config.toml
n_layer = 13
d_model = 192
n_experts = 32
experts_per_token = 1
d_expert = 128
d_shared_expert = 256
activation = "squared_relu"
moe_layers = [1, 2, 3, 4, 5, 6, 7, 8, 9, 10, 11, 12]
router_score = "sigmoid"
normalize_top_k = false
routed_scale = 2.0
balance_loss = 0.000198
balance_bias = true
router_cosine_scale = 20.0
init_std_router = 0.0225
lr_router = 0.000471
vocab_size = 2048
norm = "rmsnorm"
norm_eps = 1e-05
tie_embeddings = false
optimizer = "soap_variant"
lr = 0.00267
beta1 = 0.95
beta2 = 0.99
grad_clip = 2.0
batch_tokens = 32768
seq_len = 256
train_tokens = 369300000
steps = 11271
dataset = "wikipedia_en"
Below are experts of layer 9 (counted from 0) of a mixture-of-experts language model. Rows are named router (the router's row for the expert), up (a neuron's input weights, with its number) and show model dimensions 0-191. Each number is 128 + 24 x the weight over its row's rms, rounded and kept within 0 to 255. Numbers have three digits each.
After each expert's rows: "comes after" lists some tokens at least twice as common just before its tokens as in all text; "mostly gets" lists some tokens that are sent to it at least half of the time. This comes from a sample of Wikipedia text that the model never trained on. Tokens count by the router's weight.

# expert 7
router:078164119142129124091124108133151103147116123133153139157126136130113079089123108145135128111187149149119087129162115147150159188126168094125097117110149125127131116142117103125123147116111138153099111110156071169147132110141118153154181166153110149149143130108114141168108158110135115142137158098110111150129132140139128127105126113096125139115130119139082119172109165101170134100111160157124102126107170077142112121133111110126173128133149122085105100125128135144090106110134110142140158156115152102129098081119136106151109139095139176177108103083103164157170158095122141117
up0:143170110095139182121146118107093102134097121091102148104107130132160143116146122112129140145132136142163092096128131139132119114111121117129111142124107086071105084137150123096133104132110100174163116151105098110080104128157141156072172147146089135068096172156088104146151126141158119128103118117136124136179094119126122120115109150099103162154133112148129145179144102172134124109111145115119159142138149106121115140147084131114174143149108073096114131140142141123112148120137088128121126108108103105106089148144128100101135152150102157141147150120093116142169140159153101147
comes after: " A", " C", " a", "A", " Vi", " b"
mostly gets: " Al", " Bro", " Women", " Republic", " president", " Ben"

# expert 23
router:126138113129133101097114111116090112104123155117136115088137133164118142137124093133129097122148111171144143150127150157137138142086131145146119136082125114135086145139103105144112137115096112143127113139133081112140134159165136060133119147159120155147084129162102145118115148095161100165175089171092071138117137137171118139090146124099111143141127141092128144093108191118132167102165149093125126146085165109129141128150138117149125123169138128118180162127182114125121092125119118115131144149145139178123113072144133090119102153095127146164162106145119152118111116120154149123
up0:114124155123158153114143099120154123155136119162096124146145130108096146138083116113131121154122169142129128133162132134122094131131138089107107150110111154143151134111149094179143135110139133131143145137122160114156145140148106054121118097147123154128081131080117144126099134137121134108113133144123151146094129133098115102120121120147070077089151143057060146092125114107139122146089121145089109148095102129120114146162101142069100107109128153130129131108118144178133140119094093144114115139089101101104101132130083126099122180127117171155175124100145163131152113116112135122
comes after: " pro", " se", "c", " f", " inter", " Pro"
mostly gets: "ru", "re", "gre", " well"

# expert 8
router:090144107133109156104134102077164109102167134136127087123089108156147141092098106140156122146132099121167102097122123142091179105143099123159120149125162113126112139204127124114166110100130169186106110166154130111144150092143120129150096143142130160147130131125134152133098119135159106153116117169095106135099134120185131137130144119085122172123152147123127104154116162135121099127138122138095135127105171138091157116117141092152144140130125156117105106148154130197108132173165125171140163113122157141119147093118132097168127143132162159118150128110120149149104148125134144150
up0:103115113130156129141108158097178099112142146142126137172160150145094227100136123118145149113130108127112131149120144125092141131095113153151121149092115155123080129101122162091114124109138156129141130130125108138116193059166097099119115156137126096159128158142118131115110123163156106149099135092115119109165156130115128111123119147121134170180104121133152137145156159112144169100144132170096135177135125118107097137135130101133144165105131131157110148136115128114110113174090152082109127156117166102126096108126124144125107110164121127136103102133141159107116122093108084129
comes after: " I", " E", " |", " re", " (", "I"
mostly gets: " E", " I", "MPC", "I", "E", "A"

# expert 28
router:116200068143144089101144107114159148161121150140133139125132124160133107116116119121148116122124081169125099129111115109155119136092138125152125133130132105123142103119143140143113058128084123125134140109063127135119135097123132147120139125097099156176103137150130100140116114129117156108130098129131102132119125136143152175142075123125101126140105084085108103146133129114158125074099143140125113106069137143133151100149131095148119143136099131066123097098123105149122142137127131162138165121098181168095105166120126117102114169137118135173133096172102143141132146128158139083
up0:108107075132131106128125056128141111135099127125136110115149148148101108123098118158128086102084103168113098093139119118148169115151134140143097140150091082116157110114128131126151110126147139103170124095135149152128133115146097119133147117064152126104100126105147123153093078069133164144179119118100147150120087112127148155115122172143142155124114118111152081164163135167108115138154104155134096153123139174104100175143096131148132167115149099114105085116136135104102105115138124133120132107112152127129127133137093121128109101090111144129077166129125150157136116089148113112
comes after: " in", ",", " (", " the", " a", "In"
mostly gets: " tr", " pa", " (19", " 19", " war", " (18"

# expert 13
router:090133124155089102162118119107189128115131136094093129115156117122171093138142134164154084102103121149125137116122115170109154184119146110134093119124109148113135153143090088133148170129139128120122159124119096100146115122133060140160139138113137141108123109121127144119136146167134077120178095181122154136102156098169134121130122086120112101150085112124128099164121103109168135092126159116102139115122159125134171100141124125159161155125124118128186085161139104126155098120169148134158158126114133121124126103093094097132117140114148148114109107139106162102143153109161123146
up0:143113085128169126109130111092126143147143098117129094096119140155135116138142117143120131125126115179107127108128122131106123166096132140136083138140114113087132125110142140149111158109118110135133117162099159128125144136142146114102157136111122159130108107114127107117155084150153131103106126144053121101133112118095164125143136157173123139187115139112145089114091095139121118064163153118100065109124135118105161090143101118153147181166159142116156150141118132094102080143139098151127186086122145129075104138119123104141148129097166135119127144079135137127129130135190115122
comes after: " ", " pa", " di", "le", " mo", " re"
mostly gets: " g", " just", " an", " This", " this", " addition"

# expert 22
router:106166092161130118150130064115142107095160139113145143106157101093127137153140116108152108135145111124131122129139142154081132137146137111153156130140147133139117140163149119118122141114143155140101162122123100125118146085172170137096152142118140140147111140113145108162117155175126121109152098110124150112124143080134112131092117148104143146150140139102122136159089153055143087109126128161142093124131139109147147122103167113132130185141106109089165149128125110120122187116129118120103133125106172144124126144135148135150095138132148148090138154110086160200138117082181175165
up0:117102115169112108091106134160122130117147149130151112128097112093172095126140176114122115107133108086153110121112083147143126110124115162148104119151101148116130099147093123101107105105113137151136121124147132160109118125133108150150123143113112090118139110140077125116156163132130161132106122111119108137105132086138100098078125202084166129146116149105124078114177115084095092134108149188148098115138145093149124135124118121194125161106164180132133117114121109133099116168137108132126136123125126151141145109155099129149101148116133124114185145095125111136111093147161107177
comes after: "ed", "s", ",", "ing", " known", "ated"
mostly gets: " as", " on", " between", " through", " at", " than"

# expert 15
router:148158118140074124111128174150152114110112175178187170134172082098122101093074095151125087139151079143136130128087107162128144165117116091121113152101139104109173119156136121095150130084136168114131109117126113127118121119081132125150161139109137136123130125134154134143095107134146126128156110184109116130141105111170121155144157134136108115177132131105111136088115145099128120145126114124106081124135161124148137127134135099146145137129096120123120106100129123157102183145147097136101100112146144144086082117150122136116119169140108107163138113136058142136105148142126128117
up0:124110144160109148100125092120163153120154165140144120112131177121166131081104121146127137159121093130135151095123133158168125105112090176157105120170103120151143088137150142145115128124133108128146128081143125108096105149119102105105103129126114117155126110165134118112146145175108159148130104124135102096077168159142123149139182113091089115143145150155134112144145128112135113146111125121131111129147162150129126131120099113126134117145084122126175111113112147135211104109148091157139131114128165138116086147188134168124151092167130110149134120097131105146064136126118173105
comes after: ".", "-", ":", " Mc", "o", " ("
mostly gets: " P", " Jo", " Ch", " Je", " St", "P"

# expert 24
router:105141116140111115083124138067143112134150121145127115112137108155118101132086154144141143143172097145160097132118157142147114117119129095176103157096129126145139150125141121110164104078158120136108142140139115128069105094146145120144117107096112148149132155184142117140114120114181140122110123092112144131139118102134108148135113091098123159170156131149104122107120188084172109130105149135109136129143173092116129117135143088115151149166125125106123108109151166151125133159164125142137130091138175132115088109111158079128150109111099154138117187123101116171154156139135179131
up0:152131130146168104192132091094131123110117110135156189105110134092100142114113121176140131110165149132144120145124102148101157113142146106099127093156105148130113121137147097102128119112136125126187094158110127139127109110126172167120141127156119131172074133126144120138113118065120093089150125098135128127121084083146120124109130108135171152128101111122136145133140093125141124135130118136165139176093170133110154089140128126136101193160149120130116131137115143122141087130136126153133100143144107137162126128174206080123126119089145087147156127126138103140125142099100128114
comes after: " |", ",", " of", ":", " the", " in"
mostly gets: " Vi", " Se", " Ab", " Ju", " De", " O"

# expert 6
router:114140120165096078115097076098161129135136137135137145094158118144157117129144133144144116162143139147123110139125172132135151134101130136154097159120153140145098162150142136142120141068083133095119117164112140133140110108095141187094141099148126114149108110155138143078077153124155106126126099166130096098141190108143141148118153161101130117139151148107140119136104168115138166124125156125093144154125157107135115111135164118164143120133119122084138133112142083119101096099117132156160142134163162163107127127131144134118093138124056131121103100092135180153129122104164149089
up0:094120151140138106132109173135121128117178132116111109113152134124101126130095133147137097133117140127117142144107135139125159143123117143189103131141148145159115168111109119121145176127103128173135108080096148157137140111100126176140118099109142132103074132058162118123166121125139147105123147127105103150118115180138146130123109147097121080147166105118183116119149137116147138150154111151091148111120173155143093121151162100145105126187123068131169102135171105136159102126124135137137107123135174121095096119163159132133131118105124126119137133127140124139093132125185071106
comes after: " the", " ", " a", " to", " and", " no"
mostly gets: " re", " all", " we", " qu", " person", " some"

# expert 2
router:095136126127130128113103096122135125102098159126128145113108116130118129112128117115125095141134100132145103111143104124098129082135188058136158152109146135149135131111099097120130133107099133112116116134081121101105150094157100102124139113142157097178111083159133121080082154125151115110158107146088143132118151085183122142108118134089133113110105114159157152146107110105124105110143157160110095136175120161140134097154102152126129134143083117101186111133124164135173128156142155134127173119128124140127109116077134141142129167157110148127133142143043131121145141107148136165
up0:138105114145149122121160115166126117136122112127078116124145092166135116141094146176145134127127129155147159109159139157121105138175129124160107198116127152151131175100113157131095120091089122178135158116090082113124133120127139090106100115107158105144077137110152098127148135167104127170106125120148081125170125140193135165139117124120137093145155090110145156109114101093130084120163102146127115133125118133115141155128120125127144121128110134120155180123136133148161149131152159116103122139116085147146087163105164094150156160137138149169148123121093146150104112157144148115
comes after: " ", " st", " d", " m", "t", " b"
mostly gets: "position", "house", " left", "structure", " live", " law"

# expert 30
router:131173135139142141118089120101187116083165141135111123100147130128133131177110105141129153143129106118148160092142124177096113131071155099119124177093127116112138119140118094103136152090129125146144127100139113137120111092122103124118125141121108149162130166136105127115098102145128103137118122152131079115152137133158169114121145108102096097160143124157093126102087124128134112134174111103090089112118175101137129171155121098118147141096063127132141102145128103164114134132169100179115152104106123107058117102143140110155130129136119119123140157156088151157152131137148175133
up0:130123136103150132147156097093132127144111112150172073072129118069166158136090142070096136157129136134144096106097118129137131131151109129095124107122174109144172136134127172112112143107168156110117122107133147097161126146105139157105152110121141062096138132082121102108137127116094093160118109112114131109151124116112108137121130133083106165129121183093121103127133180160118167107132113136088134145107160123125160139109161136146118134120119144133154107113129125143138169090100096167085131085118163116119174097125124127149155137144167127092087117102132112134132135128135136122
comes after: " |", "-", " the", ":", ",", "|"
mostly gets: " J", " K", " M", " T", " S", " D"

# expert 10
router:127138121146131126117110114131141101122147175108130135099124100146106110175134124121113113101152105135133139108095108123140150159143150121147085140129133138117129166136097097071122136141116104175099099123129106090136102117134155126132125120180126129165127132084147113144110124146134149097128060143126134191121163124133137166142156141151150128146138154096150110142135161075148116140156128138145092093122124093134126138097125089146110107099089090143120075089205134177124123153142146124154163150149116095103110139139136133132128154074114117154138109102106140146175089120123155086
up0:155126114132152119111139101090156122157123144159138071148133157164136114127170139131109112151108127147139122085122154110169123102153121134184130121066100138149128119166131109092182094118129122173101097137123119138123113114101147103140147115124175130113166144122134168165135121139146156136133137091127096121137141112094171129104137118124160130159131128125129129154145108117113128160173132124122141166101162106157178102127087167079090129133086128108134124170100123130148139134121111109123089112155151098135113150102137127126105125111099152104124143082148081128182134093084171143
comes after: " 19", " 18", "–20", "–19", " (19", "20"
mostly gets: "JPL", "^{2}", "^{", " 2005", " 2022", " 1998"

# expert 14
router:082137101112083081154133106135149143100174163149138149099144094134086112122139094145122095171162138160136093167139131117144140123122143106142094131088165109105123149140126072112078116134093160105092130144126108102124113144117141130137134162166155167130138146158079134117092130149129117154152106122083146137105174101142121138124131134120081122118113095154095132091119133113115148141087131158145117069125156100135171131094131121121123134129103140129126137121107162176148130105181175172145145104123103115116118102132144151155107140138151117128153095116143125168131145095137136098
up0:110163127156125102148127132116167116119158128144038167093144066136131118136110139129152132085115132120140118124126132126138097180126111137126113158102127100172142104139117147150128114128122110106119103183168122110151115128179154130143128124102113140097078177067113160142110109138116148120115132133113144151184139190188114131161125078112158113150115119145168126132088147147147101130131102115138103105115171141122117155146133129164119129123124164109111139157100141152130170149127122137151119117167132130128119137135083107103120151142138111108128152136169125107140110122074114136
comes after: "\n", ")", "F", " Team", " 1", " 4"
mostly gets: "|", "•", "=", " |"

# expert 26
router:096166108129124126103099124140119128131145174132109110125181116158094177111093099161151097136123108146117144144152132130157169208127123105119112151129169112174141110134156101168122132137107115119120134135119095121080135110114132082077132137115137192168160147144131124122099112169140115133132108123140110182087160101144134174144124166115156127106141151129110102104083100128128164132130164156105116123116127124150117149148177089127193112152161142123135103127107145144125152135112095133128172139097144102099159129146158105126133100129119119118119109134111134167136138111146154130
up0:147135083099082068098127094118101142153125188161156103138158111118128156112112141077149154130155115166115152101136146096152102113151145125168153135114141112145143113150107114122110110133104115108170170143103169150086128134143123101109099128146111189128120132154153153082131108117137130092100111129144116138128125120138148135134061158132138172110181154130118132121147129143116135115110140132127120124120121099184144115115120132146132121141076117146117116117109120056128131101133080115103127103114138100145155132154113135112087094115135123161151082148132118094162139114131111177
comes after: "s", " S", " P", "p", " st", "iv"
mostly gets: " trans", " author", " Trans", " Or", "ul", "fin"